config.yaml
n_layer: 13
d_expert: 128
balance_loss: 0.00473
tie_embeddings: true
init_std_o: 0.0
optimizer: "soap_variant"
beta1: 0.95
Below are experts of layer 6 (counted from 0) of a mixture-of-experts language model. Rows are named down (a neuron's output weights, with its number) and show model dimensions 0-127. Each number is 128 + 24 x the weight over its row's rms, rounded and kept within 0 to 255. Numbers have three digits each.
Before each expert's rows: "raises" lists some tokens whose logits its average output raises strongly, later layers aside. This comes from a sample of Wikipedia text that the model never trained on.

# expert 5
raises: "(", "– ", "information", "/ ", "=", ")==="
down60:157108139145183128144088135124105113151119137162104102132142134117112106102107161149148147124108107148102126126110082136181139128145155133087158143194109151081138101145133082143126095101118127098138149155150106131109113120089129190121121151082138142133110100108163134090108136144169100159071118110113129140123146127112143142185139116156128116137159129143108143161111146118136147115115
down61:146122135081184153177155122124112168091150114121086138135146139132072104149085174145120131123118110095094106035154154128145119137087127139092114151104163128133143150143134120133128143145089142096135117176107112142139120110109144162099112163106127096162108134138108132131140172140093134139100114160098127084135139109125141149120154132118121124122113133133134145119122106120122158166136
down62:072113104163087130139136153118127114144142138136081129090193162086089153106140120143131099095114171117142119090099158128147137115070154150131117182130119127147142116139135111097136157166122116142143133145113100158107146119133119117124126169090098105143150088136152123098135139158124137118117147118142129101126126140160160103178130128101114158111144096196139137129137109114121162144118
down63:155148096168122134116111112096106107150115133136138113169104148134152131134115111121143155146133134124131166117121151131090171152156145137084134093135115103124145132135148165179098143161110163144105148117112131103109113132123165151151113134141163128147068135125117149106118111117155133125098062125147129154093094171111109133150128123115101060149120110160153090093175100137089094126136
down64:113114114138138084120114138116063119142137093126172117115136155138153102107143101135126133143132110114104114154135142140133157111133189157101161142116131134122162122102096088130130153175114147121127131143084126130166150132132117204125127115158089141128088055197087108122178114117144091121148127103137112107121157120133095116132148111127131122130127113124157150127157137162110106134120
down65:142131100125128124126132109133119140110121155091154144131142126139118137107146094183106102124160130141206128092126113152085094173139163142127117137142117120166109123083127147127117140163109131136110102151092108159149088162123164154130095105142131105097131130143131137105161109140139106096054072121150133161172070155106108127126152122137153128122110128111134129099142120132154157109115
down66:087154152103092125126132122161121086135064140107131149139128167117138143110122133148144161129144147128097057111104145139142131115098163128128132138096150133092142154121131117127100108085147131122163154119157152134150148117069167128145090104130112094133125131113170127089082124109135166172107156107142107108139148092124123142175132124116124094131144155167126130110111144106186136121152
down67:148170153117172057159133115104121161148063114173116148149082148119129114131121148088131123125145105163152109166114129095128109127125103100142120138158131107104073139128138146136130141131162110136108081088146108102137118091140161163110135158135109129117110140099141112153119121151138108128099119149123151097120147161115118128116116107114125089148144124174127126188107119125184153118145
down68:087130120104142147165119148144145117139161104149138126126147110145157148146177152109107110105120132143152134091113114174162096104087144108127121124133133107136100153089141122072164167145112127135077112175106151175100109124142137150104128111133109134108146129144136106125122152121141132063106153179117158130137125143134098129078155099104145123149096130165085121162096093123106156126113
down69:028130137181148157135116136150107099091120156102106167072137147121156142150113093121139156094125134108108156118094126142131104125122124137094148106116137103114160136167127133165149112145138109153125119138160100177142134111169132103125114133116103086143132118170134101121107127148125158121120134143100074105122142102125111161175121137141125117169122103141114172104132150114122157123120
down70:149102092113082154092149130158107103118179160108188123099162102119136119150121128147157106155130147134112082115096142095103104106160097121144143119121145166171141120112103105114160128132115155120137143098120182130143127180113135126142163103166128140126129119124162124156116153114085121130133131138098104123067144139127129102151145128126127068125083164108138150137118109149090107123122
down71:164125126107139105131075097160139153134116140104086131155116130123144150141114114116128110084090127169155174146166170134118138093137126129076109131136096096149122099138117164140133117206122116115116105120148138090130124130122145159126128151085123145129098116156104100152124115149156126144169113145151168084086121149144119153111177172148127147128142096136114146124134104108104129096096
down72:152120129136150157104128152122092131111125147145130128142091126110165142156132155082113083121112121151161133131136151123126125108139103182150153133098104154103083120099136117127115156133163126157118112110105129123105138136112147127145080144124060156153173164089102144133121091155139173159118143135151095144086114112084159098143090127092150119125132120157100119134174123096156087149124
down73:107180109127125124153146107110132147118135102109128114188160097133133137167090156152102136115140126085119107100142087093127170143171137099123113112142151132128171101139117113115170179092161164110145158143090111155126118142134089124125111114138114130120122122145138153095103142159131122159113116116151078155152119138150141126136103136140121105108086132161148076139166084112125156176121
down74:112086120146092117150149129155127130135158188126131155118088156164135146146120120143125136136142139117133108168109148140154128094114180107086107133125126131128158103063111146113131132129095099141121176164148152156107129116158098147134093120104097134173121118171121094112077079105149147125181093122164075125116122125139132149119126159110129125130134120112136153106125120140098170102138
down75:113107117108109149083124147128117143093118112136128118153136124134133193080116146127116122126141119145133091097103119097143113121115146133108148128143172130136069159122134089138145133165143121141091120176093083085128139110148109174061125120179112149115081130125147157121155140093111097113132150118156114142150140159123107128139114128086133160151121147152149123101148122133106193142135
down76:133110119124123093086149110150096140101099111175116118146120103116153144125110135124140112132101097171144090076139086160167086138126126139145172188153133113102091140127134084159137152118137152146134139144141139126099118123083125146090144167154099142114099112116143159113122161146089100145118110169116123145114135124138175143128138148129118123138156119147139153095184122095099102092153
down77:156179148145128117143129131120152068141139113128156134126132125107123121147107135131168153139147101138101150126119170089112133147150066094136131130170102151134117098127064120152114137110138118140124130152117082107186144111119187112108124091115133159128089131116077109132115105123151115145121112135115142119160125131099123121146140135120165114108108144130067074125168114156158139169114
down78:146126141101140146114117144135099105110146120138138056122158131152147103105142148140128150106116122195163122071146117115138060087118135139124132160157124085139094119114096095103103137149138123118088113185096111118164136135145150140101144121129097140132123112109136118090198138134129131157082140120115146127135141152123089154136158128107136151137100122169112142122173120132141155131121
down79:224130116123136142141128176145133103154145133112113136132101099137094107136126126161106096115123122123151140156139151108117085136106164124163134128180115147124139144092122150089112080082116148081155125146127127096111137124108163137122172136049122099137181114127133116154134094121142138142089113126146121126132147125108168087129119142129117121118110151137183139117132142116118141120142
down80:079158119140133126142089144080161117147131099126146096155068121133120121117123149091133093140121161154112134131128103095091103149161145134079096102109103122135131120119200096094140149134119125092122104172130140133134104114155149131149159152142187118142114128180153148154125070105119153113158125112146113128139135136138081143153130148133131176102147134153130133106162126136111135144123
down81:086115134162113143099128117147139100137145163138178142100178116147128166189147079155123154103135157116123164143103156116102137072097145099089112090080101145176150118135090154122123129102131129146133191113158125139131149146105116094153146098122142110100155141133149091119112093124127147128131123103131129110122100132133130147115113105124131148136135113097147109123167099157101088137133
down82:128140156114122157126109133118108142103149147126154145067109159130141095127131111166130135113126149148131150079148153143139125117127134179145117130113123119144102122130109114143108127139089153213107126164137121133076139122096099180147097122100126120104072127120103160126140144127145122171169160149127160118129129107107094125139086146116116080138086118132120170087152085123146141109138
down83:114149154157136198101149105151133155169087133130098136141101110112082144116122137083153150124155119142183136118133094121146113094154097116111133140133128046131069147123126154138148123140121151132093095130125145152110112125116110099115163147130118142157125129110137143092100103119113111137116118085133152121168155157177100098114131121162137126116157141154148139111151176101125119121110
down84:117122145125123102127108087138103118140157120130132120140118138164135142127178124144136128104125141169138134082119104130133073098070143085101134134158157142099140105147147094159123140157139151109138153204121093126123095127090122164100091125115123149142124096164140134141137109117092119150125122149167105102134096129173156129133164135109127113140108134186169108140156065134115135140117
down85:121090138117136130100123184165100149129158095156099113153133132101114074121114084106120124166137144136162166104149099135132137130146110142135128103140097087107088146136133138153130106144141122112123096134144118114126118135138110109135166157104151135139141152107156155177165141175151115124134137110137148088137124097160130139138141044172116068121119124134108122141069136111146133150149

# expert 0
raises: "gun", "compared ", "home", "few "
down60:112142134150101106139135105130163105155082165140170188117132159131153175138090172189155093103111136140102111149086135142134110093099137114132096138085123154135149112132120106094113148100142118073128113154112090146141120147098124104103091165070125163110117132116125157142149109117128133147100149110132137126135103119120115143172093120122135129124142161092129159151135116133109130163143
down61:111127109191178144106114124131158101151125116118206128128149139125097114140152131111166138117074138144140136126127130115101124147170127111166130111079135135140137129142101135153133083112158145134159102072108165122130130169135126137114114082133149126128116132180131121137127113095152167095090139169137113119077137140116094122152113138114092142125112104115154103108115109129128113184108
down62:127059142146116089105101140098119099114160120136122141113114141132167161110139117163101121131129132143089111143125100088168134124097137168097142136108155120103157103131127099111135165137102120103115131145059099156133119103127113170096096165143130150151163113147140109086148136153154135118107192116141139131148113097129103142152106109135144142148111141192105146143128122140141168145098
down63:127137145158083124102125154178110140112115156143100105114135127160115148140126133113102093120115121128140125135111177135104131111198136148164124111101112143141160138131125123130103202131143149147121147153136134148110100139081170141149138127108109162077125090151110147166170138107155145110102110140112148114085093104092172096119103135116147138093113125151125094098152092140118135102102
down64:107096097127170091163146115103087135124159151160183120134158107133152127163177136084136129136112150115129103094127124165151160158128155083078127081143120146158108140104097126117143169107096124135124152134134150125121153088136082171134132126172180121143091175108162143084087126113136120126117126123129133127137102154114119136113129114124111120106124101114113155151101145140107129150124
down65:092130150132123147155187108133117125150099082152123099161159154105090151125088130167105122128127144126110130101133097119113130084143137123167112125141102173125153132145147116158111124125088106162122104153169177114138105136121143150137082132117161106116152125104132143087095123123150189158124135070179104111137157130145119115149107157134112158131120111149102107108103083109134143114142
down66:149133134157133145116130166116069156161135175126135125125115150112147115142095146105131138122128154135144165114141130116148093116211103109145128135099172130141102134126132088095138153100127116133141133121157097113144107073063133126096141132133133153109149163142136129137115081136106107117081134135105182139114109104150136129139109125160114105111172175128121096141125177115093140107136
down67:146125132123154112062162119137127130093109112141110118116168124123145093115148106134107085101158125150178169112113099125118125155141141110128168175093134142135137126092123080098131124171133114156159157142110181123146142140139150128113063110158089133088114136120122132147111127164152126119115176110137115141088122074094170144136138141094135149143160119123128128091104132107131112152136
down68:156153129152042143172123152129121088169118134108142146115140095093122116181127142140131153086129105148170131161075146150131123111127124129097103128106075097108157148148050114114140123133133144133102149147160104144143134159116113134140119148097114111130135100171135139125128125123121119104130126117085130140104130136117128099094126132111160145122171116082146126109164143157149148095144
down69:095125148150136194156077133149121157143130143121128136097128136165140124137118133122103161143108103130135147114105142149094149178093166103087164089132106122116122102155129104112119157147127114119148135169128115119125128124195114086150098164148160070171156108144112138123154144167121104125131135114154060108097130097129113115121131133134110126109157088108108105112114125151119140156141
down70:180139120100136107135170127164105139162092116139133122162121141126112100189156126111108131141084132126115132078146108101119106089172093125136155150147133140117104147140184098150138153130121171131132106062122157141112113110117168119139111125129126126119140136131098132111142140130156122071150124125141186132116106094102108133117134137177111113126106094125099120175162126099102093124142
down71:173171134108124171114123123144065134136162171131127127154163142124100149105119119119105108158101146145109085082135147122146140121163120156099154140179090092083074119127131085115141154136086127144106124164149155101136087121099152112102184106138177106119142116133109117121138118158134129141106130129151116101097136137116112166151131164134130138138130153135113113149119142098107150138096
down72:115078123106115122094097130142130115117125185158117087130084153170113115124144117115114096113087120139165126105142115110117104119139114122183147119109115161135164137146142117127123197132149150117096138155116082155142132155128170135149096135107089168133152117107133156128099137122146169130108104170131124134136109136155143122121162164100131174104125132148106132091160065118149140112112
down73:130150123132135166162136135137091131094088127168157133120123100119114167112105137082124102113149134108103094157125144167121167131161129143149128180102154175159107140123098141122114082142127118136110145074141097134141152093100119135121149108121134149132156134116127143095122164142108149135112082139068157143108157136127089117133142094209120126150132095111102141118145132152139098121113
down74:116113131115172155125118108125151153133086133128106133103127088099152194153136104125118095154133129135096148119116149154139132129151150136146121088146089085101172125131149170108103139139118133179138167107071090106131156157121135165122123136108127088162170124163168109159114140093127143167146133122142108080121140110117124146133114137068127116098098116162161113120127111122102123126141
down75:100134157115089121146124140126100118122146145141168139100086136144163129141112156151169083100089122125160139150107154151120093110115139171135141132109157174133135129129132111109104180117132122108162111199146109166084087129134112127144063177155138111116087112144081175124124157152126139111127095116112108136131108109104121120143093148142124143123118118130125153111096103127154138112150
down76:152131118123087118104113141125136128112162089139123144182126132130130098061118145111089129126099158136159144067139165101165087146155155122128133113124131123094136114120118126102111176167137152124128193160069124149152104104142120125116114133150127110150155115124146137103128127157156122139114126184151097134134156108143178142085132156067099132123098139127147126115122130102126147135131
down77:179163121181180087110137119111161164152137104121157094145099119130113096121083101148130102118146155137118179136133145107128127131113102141109113100092087093145103117162126144102097130114149102138130114148129166120153129139098160103166109124125159132140157125070125113162115128158132118146139186139149109096149132165121124120110114107163105160102137147123151110113092105132137163098139
down78:137171156147113085129137087126133143119173147097148152135110128141110145112139109131142101107158137089134121110146101106155152167140144128163131129116154173113164151116114163097150153137126163156112148130131162131109099131090118092134098118143123074105119079129130090126095127133141122125102109148110088168142115128157159116080075114108093134146110150132167129107154188125124143166116
down79:079146132123140127165102123136161142168071122119120197108123129128167149164119117115144105116094096111121139150071140172108096151078116126104116117125106177150120130146112151139117088124111117144111122143094154168131161152120125119192121122099123140123119110138176158121142114111162150125128160129129092154159113146089091133105155120134105107122141089127114138104125104152106115148125
down80:110152129146104102146090136137159118114133168128154118127172112138141148136141107096100112133114106088081137150123138134126143134115119131117132129121084119139123123144099166146136091122128150160075140125149149126136156123118154143156117109097063119186117108107128081161096108126121141147119137150163079153152136166147127184145177132125138160114098105116104191123138124134079109105108
down81:119125070093119106139134108142184089117156155124165158138108109152112123135160126084117118126139143135124129129118166114109100131128140129143113130099101170164143137115099143141162164161099158155153125127161145138103164135156092117119096130136142148089124152147156150099125155085120129143158121112173121173086075127105109126113088154109095164117091073132166132122124129120137141125118
down82:134144136159091168114088181197111071121169131132109106087132141126113085126106138128110110090148145142118145144122117102110083122093146143083119101139113140160103112144115102148123105155109138100145154144134138130162172122117145134121191138131089168117133091130135134138121136094132134130125122111136178095124139132121161132134151155167139109108126117101132110105195117131155135129128
down83:144109144172126131134109132175102076193163096138125124134165070130147154109122088138127108153136138114143128112112119122115143143153125174107108125110147161100153136143124136119165105150097149144169144068110115136132138136120149094133151150105115171132149134127131100139152146077126098094155080122119163149103117132087097141127133088149136116125142101103138155141152133130082113089139
down84:108142110101131123128135131112120138136149152163138162107122178110160131125136137166136109104095124162151140147105146159102135081119130145111082101165147091108070137143068132161096119109066152123153144167146124117153091104062183120170139118110123119144139121126100091140169117082161126149138128142160114150132126133124106166163106112120131124130124124124128123129105151149127137138111
down85:112113095104084119109101131161145148139135107132157134112179113119172104122142149132173089124107125120125122149130153160117127166176121141121133131160112103103187142160099079117124170174160068093114128090125089154109156126133118084143108121122148121147141142139070128125083148132123103136141123144135105096138093100132100134166131129133138080129153138148139114170137135122143130132122

# expert 7
raises: "(", "| ", "|", "; ", ". ", ", "
down60:144103114109141154177097135127133136143141119103124160126129119145076100127135148126173145142130181142126122128141158167129092156160165106100109099093145136123138127118101101163114126098113124114112141126096110192117122175089111120085129118142100146125094110156146118128110139125118127097132121097096167160144132150128122149195109140090139119179142103089112165127111128129083147107102
down61:113112142078135159163096123078143137112114140162088133177154151157119087098189149149149113102109116154134121144148107083156135168089112124153160119149111127121143143145160124095172128161121104147131058125100144125127144141163148134126082107134109124091116139119116156080141147129142102144122129128118130150114116150131116117112096134164104131145142119142151109145152089094117167100122
down62:120104120100122117163133113102064115147154153127141117127128132070123155141143213125149090071138163099122136118138118110145144133109118109156121130112123144153116085144171177141153131105134169097103144134128135162134114080107179134142097134076146173132159132116090127153090137160115118121169116131110138130111113153139112128117147137126145136102119108094105146151121123116152139152115
down63:158102153092108128118107111161145107137167106181169114164127130155178141130114169130146153114120133107138129101083115109107107144140126094151132122100106088107134125099153071115155139136174129116108158082155133140094136095108110145141099145130154150135134100131114160133108160113077080162153127075156134155111114115109133151154098146149110135119101116155169137158119146120141124143128
down64:124100158134113145138092122111171104160172127153111138114167162119150137137121145143137133135095113137126100108098132088103122137138149133112118075175110154151156110148087073160094131132143142138107118091133059136147120121177122118104109113144133140069099172127143118082100122114113148139148164151114131180150109129147161143158140134102117124138105108099120163123148153125113146158124
down65:162151153149081114130154155115108115115130150104127097170091151150196153132156128102163111147141118145099143109142146128112100149137113111163120085167158145121100150108131084118162097126139128133113104142147101142107074119146122107157115142090128138143118084138110111127119132139172127086149160101170105101077096140136149100094129119117136101151123145117144154173091135130123109114151
down66:170097090129173139133143141148194148143134121136099131134128116110124151104161092142172143165152116136122160119116161128100173123149135091130112154115143126154144141120113115108114125079087129186142146104142155049123146139112131116130111122136140142136125139099163135111129148075188141148118145115134123113116114135122095134111089091113126095140100125157129125141074132144085128122108
down67:157110177173091107138146128143133116125125169101171137136131125155093152110109135131123104104192157117103119173100150125122141102132175125157117151105097097139165156111127141115127123105114132182085093145137171127130100139076126129158092091138087147110152132090169130100120169092110136162122122118117138126101111103115143141125150144147143110128105135113113108072125142145135131108139
down68:097131127140094091100076099174156082146135151145153136166079132107108147129139146130107113116102134119128138099158142087124116117099076130119148160084120149163125127110119093147169116115120117116135096106139099171122120101124132096129132118136154056128140135134146112151127148154132140159145157144128107108105196112162118120124185125130116167140135162156158153155141141136127122107126
down69:150154091126119131122133152129106110123148152146115132124161183106142120128144115109105126140107117129110114116134159163164068127145128112104150174090067080141105101162093140105157172135097137128120125103110122135150104129126102148103113116097139140114125110177116147136101140121150108164104139116120117137125140107126095160106104093230146112122108126117140161152138147144139161153126
down70:171129156119109125112134124101137148154109102113108145139131105122159111115110099131162129092136107155144129153110121129096153115189119093073132120157122122094148128122098153117121101110118134137136108109198135102133095127170187157117131108066146101144169117144123088135143115117119091096129180100133164131089146130126126146123183149135149119124118119136118092185128150130119142132124
down71:106117140127135135163152108139188118086121115127126115128088122146157097127146114115110130140116136126115161144121097114093104129094135130127126119124179125155141130153089134114140139111058123145104143090149083081133133133138133136132132154106182141143102101151134135148121125110185147117078099083115100168133088124112139166131112119172154177154155123162168137147120136127138166102121
down72:132071095144143160152089089099127175136158125141116141131135136148120121131093146142123134187116121131137131103110137133116135135125124154110130171132105125125135135138097135114080137163109129105119112144120094086130162144115075132136149164170160132069136089155157124116151155164116113169090168182117138135128114140113141126132098142071125098154154105138087153139129117110157101140115
down73:164136137120129147150095157152104135121159113194137126162131094160129155121100193110157119143110087152120134097125119114090145144144129108126152135152147100139083122128091110135127145100090090157109139083121139096157131161146127127132137081118155152111099151148096077093141117113157120164124123139141099101130101118157112148124126111133143090148142123135165152128073145147103110152102
down74:123065161129089095107124136116117090142161118137155124118147120139119090130137157175137124123183176161127151158121118132105139092084166152049154080119125153155117146122110133129121133146144091116104149137076123126118110113121116134129151161144105172123140151102118128095106109139097093130114110117155138149136119126128110125140147151154151122149111127162124109097189154131136152117105
down75:132144121106174140133103142121144111136130131137108125099135091128115178110156097119096160113138148154111146136111125129118085145098104178130149140095125095120098141110161159096112128161146114159116093098146174166125144138129134157100144109137101099135116143145157087144098101118115138107090131110142106137136123123108094160139108149119109178150161118105154156053146188125134151123094
down76:123133146132188141104142139156117139129128133162124136119112152155157094120171165078133122153139140110121163137099135083117112149137141127103129156098133108043144101124152101165154141153094127107117113133083143113123125122136125134103137129107131124121115173145157131118137145162101134142153110168148130082097135127104075097090163132167143114137087145164135134093099109141144127084117
down77:134136145120104144129131122151106123133209143126081098135102089122135119139136087145100164115133126140139106101127141123164085114154134170048121118146130115149177119131091095118116104138136161132157143129158187091147165164107088131104098128095151167099114159135154095111126142118094135162122142105138124170122125122145111135122101139129120126134107144122117146134165115155103125150105
down78:112124112118099123131183142085121161167141119131165144128121123142142153119120126111143136177139178116108094110103126147128131111132111140160091121128100152145093127130109115116100148135103118145121127090106148126149128093095138107176143118139107121145122172141110116148112125101164115194137116195106102084114161140104169117148100101169150114143146059139165128120130099145122108110119
down79:118124154153105138128118099157145188142173131116151122131111146124131159101148113118127135119106145137109177118146151129173130118180088121140137119205106065151161117130108131185126128127112144168137118162126106134135082111109134104119135114154133109119133142107107121115147143161075114031118112121160137119124127151102131128120121132117132101126137106115093107106124116111143159124137
down80:092097103126145113183067150137134109168148106116131097131121160123134100123164149159122114118125158133109163196141139133142086134129121126112127099115139136117150090123140116124122134156154104120120158160116088124114113150147173185104142163118103150116113108120134140116160146095100101161093125103099108126171104148158080149150122132121096119135160173085123140101133110135113159124134
down81:176131119116103107110133120108170158149161146116140103114142126115111102149139108140127163118137152132142108126158170130137181139097097169166110134142125126142179123107106166139129086139147136130154126128153127097136058124108139100175112134088125147160114134097135099139068124102107124098122147177194093126100105138085132155142141117131128154120102110129143108127093123122101110115129
down82:104123113121100118127168116149156122166140148151145101107194140136113115134139117109131169151152150107111123156114136160044146093144155119109098093102103142139132174110104137102098118145108116123122157144128161108135105130143113150168154118116128103136093093152116104121133112088155149147129177097109174155130099089108142117159110124100141112119143160148143123124178127143101108152103
down83:107105133154090128157137115140141072136155134099068178139147124104134121113131122135087113150100126115103105122122086127076148107135146131109125144145149202105128120085106137099135154128108113119133139089150175128101126118154126152162126128106168148100123124129119145133125135150114160142105138146098135094136110140122185117157135125136145172129094165145149113137150188097123100098154
down84:124126150107111132159181131147136183104130136118110158093154125149149120131137115088116123100107151143120143118124151165095150124117125148121093139106116149093136091103146170108087104111145085119138147054142125138144145121096160122124156126073160099129152100160136140093153151115151130135131097138146118078095128127111128143132102114119123158128094131134142188127184178124129110128141
down85:109099147116148099143165171123120108082133133123147161113133130128126122113132174161104171136089158145130176128145108141102120135139120115122119098108124086147138124119133107094162153097111161129129136125097152054137103143090140130113111168153110127131111174153117132175084122104094124121138134134133177132148152110123127075101150107148119134158095105101122104171176140111120132159134